python train.py --num_hidden_layers=14 --hidden_size=448 --n_experts=128 --experts_per_token=6 --d_expert=32 --d_shared_expert=64 --hidden_act="swiglu" --moe_layers=[0, 1, 2, 3, 4, 5, 6, 7, 8, 9, 10, 11, 12, 13] --router_score="softmax" --normalize_top_k=false --routed_scale=4.62 --balance_loss=0.000627 --balance_bias=true --router_logit_norm=1.5 --init_std_router=0.00929 --lr_router=0.00116 --num_attention_heads=14 --num_key_value_heads=7 --head_dim=32 --vocab_size=32768 --norm="rmsnorm" --norm_place="pre" --norm_eps=1e-05 --positions="rope" --rope_theta=2580.0 --rope_fraction=1.0 --qk_norm=false --attn_scale=0.177 --tie_word_embeddings=true --parallel_block=false --init="normal" --init_std_qkv=0.0238 --init_std_o=0.0238 --init_std_up=0.0238 --init_std_down=0.0238 --optimizer="adamw" --learning_rate=0.000749 --beta1=0.9 --beta2=0.98 --weight_decay=0.53 --lr_head=0.00597 --max_grad_norm=1.0 --warmup_steps=496 --schedule="cos" --final_lr_fraction=0.03 --batch_tokens=[65536, 131072] --max_seq_len=1024 --doc_mask=true --train_tokens=512100000 --max_steps=5522 --dataset="wikipedia_en"
Below are experts of layer 11 (counted from 0) of a mixture-of-experts language model. Rows are named gate (a neuron's input weights, with its number), up (a neuron's input weights, with its number) and show model dimensions 32-63. Each number is 128 + 32 x the weight over its row's rms, rounded and kept within 0 to 255. Numbers have three digits each.
Before each expert's rows: "gets" lists some tokens that make up at least twice as much of what it gets as of all text. This comes from a sample of Wikipedia text that the model never trained on. Tokens count by the router's weight.

# expert 29
gets: " |", ";", "\n ", " 0;", " –;", "\n   "
gate0:129116141115073097131165099113116100073145073107119070107109152150136169148166117121130122124044
up0:142114094137187155187097140140151166187056143145133136116140109151154141122121142096169092105207
gate1:086149176134164116099199142170121193155121110111118174085172149133190101156149162062133208143128
up1:073152119166148131088174134134150161098146133130125126146149141143149110156119114111161148114148
gate2:092063113197146093167100099104114167079121188130116142136104154126086108112071099084126128135119
up2:101132117128130123136083114079136113083152162137133143101088173109134167140106100147108170130140
gate3:132137128129148177062119091127130158180118110123202115080154087088112145137171144181189121125130
up3:147108141170186147081096119136126191155124155166182122129135122089177140146094156137182101165158
gate4:139118166068116147108123101089095097130140123138147148171142137094051159114097093122096127142128
up4:128085153100130140135139082050099139121115127165181167114130110076114166131173121140104133165171
gate5:147134152128132131135188111141179151122149043086102109126118151078169147145179110105177131165080
up5:134119152149143156141119095141170186127145081132116154118106120057175081139163125116137128161109
gate6:119147110126075176087202154102110145105120123106133147122079132181107133142099101076174090120117
up6:135129135159152051202176088080104108097116134169109124069146125119140104126169071131098133188166
gate7:168116088148070155124161111104110069117135094124130170097119162085167140142107150143143120128104
up7:116149179085115123116124147157133098189182133151178110086141112138123169129162107116109173153143
gate8:104120119125105120093132104136131100209095084131120092170050145101146095086162182092139105142119
up8:082165097074098139141091149168108113062131115125152151159119092145130152108148105171179112078141
gate9:143139099125133099124169127086055143151191139147126157102111153112059055070118119149110120162136
up9:070153168139132106180101147159200091045096147127156123134125109084149185133109142091131177107124
gate10:109117119071152121116103095163073167164100160114069172133174102126141128087086145060128121153136
up10:165106131071201109117112114150119148143118153162090143094161109100156106104079130116125124136117
gate11:096201099112140145160125122220134137119113061112124153139175169128142138165176144070128152148110
up11:086131132114079085128113126039081055133139180156140187109156145120137171105096074167103121119166
gate12:106167120071142106094133128090079094082121036106149154141150090188116104146084138085117182128086
up12:098137213097124104116109100093111126086156059136118151102156137104129096090102117127103129164091

# expert 49
gets: " were", " was", " for", " is", " are", " be"
gate0:122113148115170122130142186094201099114129123124092158205154155093131112106158144167106105104145
up0:160093150067212108146193150094135174147157100142155127147130132125089134089140170165159116101139
gate1:128131074158106166174170171119142122160081230198136126098152076088086084094078152189129207112169
up1:142156044157042169119153097156104123108120183132101096100171155142081151109135165140092145164143
gate2:135105159129124094127162129184146131141070150104137132131179121128165109149170130094124126146115
up2:131081120171111094101159106154145113180078097122107110119144121115134134131155126182145197159121
gate3:148121181064077174139089106167057185189113114106189126124151172106142108104163084149195099125113
up3:108116115220113113093182102085137118103127148112101096127112077140112131158104102114081138137151
gate4:139114162100094089214087112098169114113163108144090112079157157093127074138180043186050198119157
up4:153150156136092123166093151082162128125139071114093105133135172094116135107175148178153140141127
gate5:138115121133110102151141175131116114113115147113152156096124138194135122162177136093092163144165
up5:178163102130089047083132092106130062155147128103088143135160133170100116161148169161089107193132
gate6:118137096166157126136150071198066076134069071092096053161050117108154124125070085098114112148104
up6:145132091129114095128060118134132069071179105095118111139135098119154125081110104135092126138128
gate7:076136090177103168098201140093190152174097152116154165096093093119159156133118140141134147135174
up7:132113129091192087142081083153103145115113157119153150150153117146105084171044083160132149118099
gate8:150138154179154122101103021182123166139126078127112151135092132125143117110101094124133196147123
up8:139081216066124082134141176170112115142217069090179086096076128134162119106155143158167118119165
gate9:081096207073118104095153163109141146138207130131136130099168131065125103058118150114177134119126
up9:129109103054166175107126087158104109138093144098100112144146100182132141151123101141056133159153
gate10:155095145070185149143095158140081146115139091141157116173177100171181203159174126133137081051100
up10:078139083123051113140126058052128108117051112093120079059124086146082159141077135076150156146142
gate11:102113158104076107144176173137088068162158107156130092081154151087143172101101112142142136118107
up11:159147072082154122159101073113077158131141137103106139158113103101143151153101127089148148125167
gate12:135102105124116146119128111097158111160164212164107155139092038149079107125070073118084141132120
up12:120102145133151096188159149142128081104185127161180071124148202199098164175166139166127087104123

# expert 10
gets: " |", ";", "-", " You", " information", ":"
gate0:107128163081150194138146171089164191085137147135154146125120117153142166169117106193092104114122
up0:075105121092128172112144158106133174104142152146124204074100114160156159187109117183102112134114
gate1:116071131158050123121128090101122180111079075166094088150154142121096125150102132165070137098112
up1:106057157134048144075157067108081142140119116176112113131155168140117138113082117126065149159166
gate2:117079118128102171058107196125154189068107118105129098079105120112196106173185123070136219144139
up2:097133137085155123115139153172216195125135176116088197081151109209155083119172150144108143111152
gate3:114100067073126129107083166128144166089171105088090157137130096137075126148075116114134121129122
up3:098113097087085101102106120158113162067165118119058168163132153131043118135084096129119131146106
gate4:129126156140152128104126148160121166082169105103094121122134117113067154081094103064192161133155
up4:171151141146115202132121102115135082173143180145186123139105135093145179126198143137054144119146
gate5:158127121145162144114173132088112117175109139124091124161090082136112158121141116186087105132164
up5:110125109099132112158096114177114138074111118141160134103142181135111105115123174085152121149087
gate6:119162119114079114100117126134131155125175162119182111129104131154171160160127190086144106129138
up6:105082119149156138136147141131128118130078109140087171117165125109095105147146109171120185125131
gate7:120164118143120131142114188114151123138137093143175149104174124108180148132116069105102213153139
up7:113106114085081182053083137103111106126109152089127106154053133166131124094119187164106096099123
gate8:117093121193101177114093142129136102129106148160093129139182152148095103120056137198126131140149
up8:135058114165083156117117142114161057154133149160058167127168156107101108129068120183124082155157
gate9:207155214153093142113147110138108105150119091153106100109169152088155167123136109187154113155092
up9:083117067096132139144130154110141139105117125084106164182079131165078107124110155082139137124154
gate10:147126150096150127139166105145115176190105091151121174081127132137124169132132187087144187142153
up10:152135130125187103142155135152157150151094122145121164058131120137143161160125169122117150150141
gate11:158133118125125147105192154117118167181144092050126130106111145132159080121136109134107139109175
up11:097077174139142093151087132159115130119072127207155086122133131091128178119145137150174122164094
gate12:093128127171128164131178161067115134126110139168135193122128136148150137094146092112119131151255
up12:053112138174150158135172190052104121132105157151146182119166131143154126105137095158086148147218

# expert 94
gets: "|", "-", " Nominated", " Won", " Preceded", " See"
gate0:134119141167145139146150077155095147084128151074112108115160109150097182188112107146114139166160
up0:167108170154141169173171086159086154122134146102157105115178156089106147176108112110116155162164
gate1:180120198116115098104105193115131140134139186105174096160134083122113122135126135106088108188140
up1:103076156142097123158091139127145125150121174155151086099111093113128136108161133162066190184173
gate2:100163137084087101105143118158103098091169102162139136089157144164162110158198151085102158111126
up2:131096145197122087116112098076146161127082141115126100155082118115090124137066125165172071109092
gate3:136099106127094144124160096131134072120139132092124122197142107131114136133166197110124178138123
up3:108149179148147103128099160121123165120091111160132126088117124148169150126098091155130085123112
gate4:175105200117093168182145162110101160213156153121107083118101098097148137138098097154063143172109
up4:163134159075095160163104127127110122174139200171120084169118124086077106138121075165103151161141
gate5:146137111133103176172112124127049110144072096159141147150172102149177144090083083124076125148191
up5:154119111179098153173058181101064128179146123126170140138123179109122070136124187125150126141144
gate6:159138155139198185102169124107106118132115173120111122140104109121105138099109087163139103166128
up6:162146170160144150108162120146169139135108153100089069217066121128081117107102144147119120146096
gate7:140100130099107127158100154147110145133163185077073205178138190154206073132153148148102152125127
up7:120152137138114117099134170096123144128041121163144123074111083135075170163079121115135092111147
gate8:164145165121176096092155107110160144110137134070148107085083173171110104145173154162153128062095
up8:143135156139187135165130102096155184127156136107095094096108149180118137123163107121145151118166
gate9:125167154143129214130170113095100187157124157139136122099115117115109151091117124158051132134153
up9:146181122086146213152180100110125187157126168143139128109109113109090177050113148098075102197136
gate10:148130116187082116135108176092085114183135128163144188141100085155156155105080113100148131158149
up10:146131098162123171152096189086101145163129143152133197135117107125092119108069131101120199191146
gate11:133105132072116146185119163173122086169136146157112156149172139093168124194160139113079166127127
up11:109088153108123119123098166160086046143154148151109179092140146109166131152195120090095169115161
gate12:148126070122087099094118133132145149097197167144200130122225201161181142169136184142145126127150
up12:171083102146095150127146120117115165165181148161190126132206180170134171095104158132135159167169

# expert 4
gets: " of", " in", " for", " by", " on", " from"
gate0:124107116130096167149106125150129131093137134152106126201145157117135183117128117113151134152067
up0:141127110063142158106070152146154123135148085144131106133120107125056125105074132077102129104100
gate1:120134193114154095123122096104121087161183158101103163115157107178128173088132090148078166113081
up1:129127064152138210111137130142153202078081131129130060117139141064188101119127127128201113170129
gate2:108141106081103114146147126135100093202060150113156142168112092115106086108128132129147102130117
up2:151115158098141115160150187127155118150110133087093112176149138118132141161142138177159099109164
gate3:142093210128131157101065180103050193145133141117101133136129113016135066112134091171120127165220
up3:124148166153082076105072146114042123142146115151058150132146126086134095095163139147095138151176
gate4:141171112111108089115091096118154158074132089141113114143110115230144143153198223101179138150131
up4:173171076092068101108107116128150155094147090128140108129074140168132132155217211089176136138121
gate5:125144147121197075133187079169114135167109159121131128096171122128123137131117114155109131196110
up5:145171151152187075124112123090107098164147126165141087109128177140094139124157181171115112111098
gate6:130143113134082115165133152120154155159154154138082122165146090110139128160147137156093204157119
up6:139108088098160151135113088155068057121104074132168118124109144150144148127084118124116101102141
gate7:193109138076183150116103116114043093161105147123101149121165132075103100099123095145128125089119
up7:114119161115134078085150134079064162142134078150135087134132098132127122069153169086081203096133
gate8:112102108115181181147127100137074125115137139083159123156135071140136120136120113117115096141160
up8:162146175174115138101170115111133102126147117127109125078154100119081082110155129150114156140113
gate9:141093080173117153100124099108117059193128156133117154127153111127148093060095108100078109172155
up9:210149129178105182118137143104179104121098159156126131116110147111122151172100173102166100151114
gate10:149100173131124141144111149112115130187183171143134095121132151089107090106083103125135117135142
up10:122055147137148142147056156164051120152174122115125082156092119137153096110127093117098107150194
gate11:124112085124115059090127101068082131129146098158095092140111116126163149122149179121105117143116
up11:149209127115124171144130149121179142103106111115152128169140141078081135186184109148112189118104
gate12:163159114139133093150134091121124157128113139123170163136092099184074107108095168080110085150107
up12:162133116167111088157148124066135132165149081154190144107101139177092177126189160087125206123138

# expert 70
gets: " |", " ", "==See", " information", "\n ", " Died:"
gate0:111177099126145102156069103168210128161139137124165132092149065090138091132190034142079132104128
up0:208093147141179135124172152124052172111098092128091139159085149128119122145086167084133102111106
gate1:086196107181146115143094075180093117091117091125130073125117149147080108078090140056129111097130
up1:142158152120090108085101139076198089162171152101086083140096045109120134191094164139122101127113
gate2:159155167089143094136109136102117111119132165120147150114136117111140152134122133164059107141156
up2:090076121114122141162132115106186102123117168109069078121099100096124176143124087099096106151122
gate3:094052057203109122117168118154121121107117071121160148110108155144054073065057127105179119110109
up3:158142104185150152120153156150098098156121132159135136132096146117075114115106166098081109111132
gate4:112102117139108085189115156079063140131164147148172120094110132151166108116130114070109133169170
up4:154148158136176162094144152227131169126096126140102134119129154133094119138142138149107177134125
gate5:077170115117125158089146152190145109092141163100080121166134102132147139106080106157128149143096
up5:146158111101138075126088106125143079049168125089080101121096195168117134104067117122074115129079
gate6:126133188130156154097128092162112163134145144141134130134106112096134110086122075139108077079193
up6:152089063144106123162104150105120087130109112117122150137180119178141149159143193111157183114120
gate7:132167071082202136099160158096126114155138059132112126131088087165145128105183164117094151166175
up7:070205166125130146122130180127146117116146076126104066182077129094138092096133098131071155174179
gate8:199133073167098131131087059168183121146115115121127110108183065145103175141171150103075120127184
up8:065142190103112134110141183115142124150145112090100109220055161081159081146044084151176144091075
gate9:142189113136098169139128140109111140126116148146065141184116118220128098159171177160108134198127
up9:119130078114106175141092172173112138168145115125139148183122068142115113086124129137168166132156
gate10:052142129193086108136113148171142152082140138137060123152139146173125145165165147129109125132091
up10:100116132117117127108203098126107093162070117181117155117123141097133199126114180130194195097162
gate11:085121036064098187134177131122069147101155156154070200137137183147094116114145055150093109168170
up11:145116175101134125113084148135132089147135166161136127097155123132186138107096093106168092197114
gate12:120139185132123134095145100143147133135119117135095139210145104110140102177167143168090143138153
up12:073101122132108141148094097201119109120088183122134124138155116120176149055127140131149164081089

# expert 74
gets: " that", " which", " it", " It", " has", " is"
gate0:114151081106106124121189116128229146122148069116153172117067200113148095129139174137119151099141
up0:161102118142120142103130096148178168090133084134118135122103174088137132106110114178117128148170
gate1:110187161178126136161179166074122132170088169160101179129137127100132117191139195130127155146101
up1:147169131124113113121111165106011081153142160134132182123142116184122121108155210065211151136172
gate2:144153093099132094147063178133123158137146132124114158130101187121131117133130210111169101115156
up2:165160105155122118125146100079171123095158107114170145117160125177145101121141090163159095129117
gate3:146091133154075137114152073114097104151105118119148147127138130151142106129170204123171129111099
up3:160131150169147134117163118145117131153095102164144162174116121149180144125102190133134162170105
gate4:100066091129086090158144129142139090128116189163126165081111130084123164126151127127146124127146
up4:117180121105148130088080134109142123123175130104157068140176115189126120166113112135126132105106
gate5:159180132151212136083084168109080150169149115135151092094096136143139148122113106080151159133138
up5:102083124143156130119179109143170125143093101119118103110120099125108143126140108119126068132063
gate6:158109194114118121135156121109148102151123161181140194083171148095181155176098100140137134140141
up6:107082148138153094147129111127146094094139103050152090139111127082088099171126134128124137034105
gate7:195119111181157103115147144134089149148129082153136130103167102080154148150076125158122168148138
up7:128054118114095139115081087167117089108179151166167117060140113158074132092090108138168106088131
gate8:192151133190085100173138059108132155117127127154116106144175128159146113152130102171141123139127
up8:169108155127133079166139095128088164107177054179069167112177127101125135111077109157115069200148
gate9:137145126108138125128208083119161125109095135113069131119115107092101132168140111124052193158159
up9:140182129168131155118187108117139128136150142144093151109118105108101120112134118150067181152123
gate10:130114160124070115107069134102155149082135155137119141136203113090143124160184172108165147126127
up10:184112160133119125103154089128150194102137145166084155134153132095162126156133125153116191152131
gate11:136140170161108151139111144123122072149094102179128112136124115168104199102125126123111113148094
up11:103141114140149133138080155084135025155133148144154143174121144116136174122146180142089161154187
gate12:106094117166074126133193131167092135120073136117081152063112165123093131108119110133112134138175
up12:139162136053130130177096102103172141127159169176170122101168138148096151155140078120119095117093

# expert 98
gets: " was", " is", " and", " been", " who", " were"
gate0:167101146128135162129138137169049104128113163151153152093191163187122147114117163100098160171100
up0:114124094105130094198086155129222158135101134087122071165037102106119093166154085128174119067189
gate1:162125079124139139109136094060141105125190177139175183143115071169153120127141114167121137160128
up1:162157179162145139157078115169126161086142132178145083085091107137132063089183117109142081099115
gate2:144114141105126134157071099072100098157120133100143129079111170192164172156133165141132165147164
up2:152077085128107118117085116063105090130089123181128169176129060160140131142120160075118076158107
gate3:146137117096079118161154074127105090169137083207100116143087166183095165061118126144137099096100
up3:103157132098084180080159119154147136139077142123039119136131114188124137168177164106111052129101
gate4:129052136166149147160165103071127072176158108119145133096076147175166163147087047104132116117159
up4:108136107140110128101143140164170165106190141161105159174136127154092154150161206189129143189137
gate5:146135097191160189095093122184126145163163114148136154100151045136135186186065121156149017142098
up5:132132105061124082168141163095130077067158115120135067175121172101131107082175111088120194114167
gate6:182116131082162147103125135149081121218188134144108120154136074120161119127102083138116171118168
up6:148116127104130146097147122159095170201137116131080116160136093150120095180126087107147111122150
gate7:154090126135085130160117143148104114161105156127141136123098152158149087146136139155201056159080
up7:146137139104022108109189120128109118134164125129136106126073158143093120111159121132185111166125
gate8:108124129101201102140182128090109149116184141073119197118149173121138090103119066121136148126149
up8:119108109127113131145076145154157132168042085164143066154123070094121159191088105147118129147120
gate9:197121178135141086148113138124099086133114144152136097158135111157125132108211161083131207122141
up9:169144158150122095109134136140103114123150128177118087124141100152081106122178160074101209168161
gate10:138062164154127096135122159074138110092143156119161151131185127096143152190105136172130140135136
up10:130065195092122145119124095137122135078126127090183153154185157101121097171139147191207145159107
gate11:128163136139129128136114141144121092046090086100081092103123156139161106105139144089153146087144
up11:110147109133132114154161117125080104101134083113064116110078148128145144105139112132170075114166
gate12:154129101095185119117167122124185149166176120151171116142089109125098134079126097156120178154172
up12:119126144201063102172108061088094134126174170162149140117130106129158123108075140159144067107106

# expert 51
gets: " was", " he", " had", " is", " has", " be"
gate0:081150079053098103111121078094163149110137127125182126073104097101113116111192161128174092110168
up0:148131140140181117173079122127106118124166096134092133106089138135119112095127186143128139106165
gate1:151110114132135189133103144150100140158103092124113131131144187137085141110144086055138109146068
up1:100018150105129079152138160041150148097125153101146122115154087108214070127135166210136162103161
gate2:145147058144097110135076083098160126142120177118152181127174152127154106160125131150140099117145
up2:175169095122138078138102111102140102165144099093107188086156142124146129116108119151159129137172
gate3:128159105147073126135114161184143107178078127095084181104121094102099136127168140085097172106143
up3:068129142077162173109163123059113136029151169142142117147081167196181104155108143111151101140095
gate4:138084101129149102132144132103167209086103128154149125138143127074149090139135120126121119132164
up4:113148121108091146139146153106085131136095131076160142140103107124158137159109116128128104103104
gate5:169154121145113116091163130122147144138114147127132149110188127121137140118112130123106161138132
up5:106135112142149055130111101099151141111194130166121107145060155195139088155129093087107084121144
gate6:062105129098150090111108068153159118119142111095114078101090072156112132115064096133151195130121
up6:166202103152145088147144235101153118048113172117159168133164177136178172159181145128127060090130
gate7:133139156144147132148086136148078103141140168126124130179139136171122168129181158147119107082152
up7:142089127113119117124139085146144128132095073085094042095063096105145082195154109115193084122193
gate8:197161118168099141113125139142106138083071131147148200156094204082116138114082145075168090111105
up8:090122094101123087113138080165158157093013062084153072101164111062137156085105085125132151145188
gate9:166135156116119096088207118094157143137154146152140117139193144080124170128157116131145134125202
up9:091128165132170178173086080110170114118097105069124090121112151202121086151145159103146176127039
gate10:192119135187147143159113162125110146169184086188128143115188120122130123159158146123099148103129
up10:122095190110150128129104091151140138063143184121166115172114114122078153144144182109102077189052
gate11:120160124121122062152092153111161105123135132126145145174116090147126138154103160107109115136139
up11:121135178133150117130175055169136177087109119096149073123145132096144117152109072199137135120137
gate12:127101124153189077089146103171135128098154129159129121177111154115176119170170148102144105128118
up12:105177142141161159168118182105095133131124134133139165072120116126132187121138130151127172115146

# expert 122
gets: "|", " |", "-", " \"Episode", " Episode", "==="
gate0:131179165154084094128132099172148079099148151082084060106093132143111131174164169148080117104086
up0:145042143179130128112133130231160097155165149129207152128120184058154156084171113106156122144146
gate1:110147140116143147181036114124127124073146099122102150115118142092104056098085159095104135140081
up1:170167072127146135163053127115103142176123095126095116134124083104167114136139096143183165133098
gate2:131145144097106116084143064162149101186121141142122103140110135155125160133099097062127112116133
up2:129149119085159079112147144105155127090148082073182116128148104186088170150085151104150119133140
gate3:111084086098099110051166185165140096186155131145149118136123165156181172152140190128136118115140
up3:115156141123160106115090115100152147094068133097138103157059117153097094104105159054125130110157
gate4:122089087151142133163124098109096149139118135156113166090125104088089159102130156082153144153157
up4:136206129138172107119108161106136113123094115124096138171136078168131209162137096115145102133099
gate5:134125087161100150150110059095119104160119103157109133170120146145118069131122128164136132126165
up5:126198106154121129139079140166112070152086110110116145169185167160080071096117167133106114105113
gate6:118092132093136098145117131123100138142113063132094111155054162183100140108101103102104120184183
up6:145096119117149128146157136178129123201164120164149152119135074126173142116146086138115179126058
gate7:113103099136125116162068132098067076132135131142126160148078160108137162081165082111114137153154
up7:088134141103095169147121132169104038120051165105123118148080076108113078168138122175187067098130
gate8:134096150083113117054145116131170121153121142110163097137143120156149114203125147067127159168123
up8:148127126116112125030078100171106152161147124136141114155165179102130159181104141118193140108117
gate9:120085157148098164110176125095106167131118150137201148108074141101153137134154089191173109138167
up9:104097108140137112128099148135143150092135134107104126142208120120120113103117150093050114167101
gate10:158090087163125036113153123164169176104088101133083132125142179171128161183115194128163074136096
up10:155124174175064099140106084146069137139125101152130124166136199106136162096104090126212070111178
gate11:145135104090082084082167088108081099051077078094130109155096125133125230153127114089115102067110
up11:154165140150144102117089112151078107136158122125153119085108117138138146128109145182081141142129
gate12:114167136125041142072018119079149186064087098112096132179099157104114086160099139107129079090183
up12:168176113154098131124181113137032102115127126174158142121117170107119102138132085110137086141119

# expert 101
gets: " of", " in", " on", " for", " by", " from"
gate0:174100148161126155114198114136101098197096115124131171124138147121139121109138100150123137141152
up0:078047098115165136128141117147063059104081111117149118138128123028108155124135085155129130134149
gate1:145127106116097094114208078118096126166084163140115146087150095121116074126147128140111167090197
up1:113105119099153163165129150110152144200155156126145110155099116159158154146125192150169123138163
gate2:096125176079141120097148123117109118104172113133155133145144126177134111117109145073118143133130
up2:104088096148149120149175170130110141157121129152121129140158126057169078119111053173128055170115
gate3:118146086127152101142159123125152164066138087124147110103152096076136101113081097121146087104188
up3:118117069131126139086165130145169111156153143136106115098164092067121162156082204174117130117127
gate4:100122113147129110182083177087079094111134129098116127129132116163109112096181108164125127084127
up4:134112085092079127121106114119150200151180122097104114110170084169124126121131143184144144085174
gate5:111090167112148086108161131121174157142140096103150163060160149087208122149117137190079168119146
up5:147166074126139148167144162143109077184107157110117120126124093160089095129158120116167078065182
gate6:093137092202119128121151167070116144133143151113159148150152102076152121166152167169134177116105
up6:128180121197102126095128198035126135130128143137125179118147097124162108094140162129148187137105
gate7:169137203105140113160105128114164080149143137145062128107192179120162109199172158107137108075151
up7:098092094112167160126101185109130092136126117126082117136087079110149181088127130085140127152115
gate8:215111148145153124151130152147153105161197156132115145116113122150135103133066104121135162153145
up8:084132113094097174126142115112125123100160131099100113153081071140150155147173111188092073114124
gate9:103218065127130203106093121130088068123071116097147112109107147092104072098118156081130096170067
up9:110098133130133095105181095090142112111169116119137171049134113183101149077135120172136159091128
gate10:126133176179125174147109166130115091116013155132105163154109166104141105154148084138117133139091
up10:155121173196097196106090115174106091081102106162139155172157123128103118099119125146152134123083
gate11:116103145069081162099141160152071137183118172116130043099052126158158171148099107065144126154099
up11:181105113174168140141129160125139128079168137127142129130160122092135051124139147197110109095137
gate12:183118134139082146057139121173121152103143148132111114171150158125127158075113149167160068130074
up12:159126144120126140104221138135122180176083103128175136140128129137148178107174177122181122116129

# expert 86
gets: "-", " •", " Total", "=", "Personal", " Kingdom:"
gate0:136117117100122147168097151165093170127108080124110159145157157135143140099137110095132124128136
up0:102071094144120104091116150147114141072213099110125111149096118135114126138042172083155122111133
gate1:070135188126117088095085129099175174145135121137142123112139067136136133167112192150113079135162
up1:150150161111129124118133139136132100115192150144109146143176110136141107126161105165114136139119
gate2:157206092134139138110183169062091113129154090163124155121086179156075128080125161085134129113139
up2:093100071133137142112100118166130135102066211090185088174118084164148089144115119098093093164153
gate3:149123149101062144144124149116169178080119163089151185173073142178108172136143137126190145105084
up3:170147146120174079162167114152149140100209084122131161111173168083108101077159159130080124123133
gate4:136141091113124112167168105130145080139092129152049118082149170161165158103101099150076100107187
up4:136135145155116146208213100186125094136119167125140123107128181095205118101122100104096123105159
gate5:201191128148101118146130148116112164047120135106167075111089133125150136170108147146141088059104
up5:136107112115095115140148096181144095130173169154128166195092059082121073121137115099082091157082
gate6:147115129098135156127104130119150175176144178091179094133107160157168101137147121097137121092101
up6:108147084164121118146121118149152119123125134168126107115152115074077143179146132182141152082104
gate7:116082169133137128104141139164123108159116076124191160063180099059159157146132177128115169096148
up7:061113117146160165125113137125111118104219140120191163099112137060146157103081084109109139115137
gate8:143113180089096080172119143130131123152136122144122115148148102125172116114098220187166108067096
up8:131103176113114077142186178129122093154130062195109140099124070031140162078132155143144189115168
gate9:124124161111061079101108150159092158085090108111123137096117134163130094129115173118062103093150
up9:146123091138114108145124157090142123126079097108153141127078138150141090093162168092148080130141
gate10:135027109106174124161126123117121163131129151079109180103076071154159073106114184130131116130172
up10:119213161110089104131110106092102122086150149145138168130140158132097086095158112206088131098121
gate11:177149104136162158097101097135114072148129202164131146089166097128101149133096153120101178046090
up11:122135099107113135071117125083207112125102167128121165205091161216100158164110182172148143083127
gate12:128127077052124041135152118115121182110144100090175156094137123150158133085126086118124107161150
up12:124083110121161089131161100133110156122155083127154120137158096145148173137068091150113159144110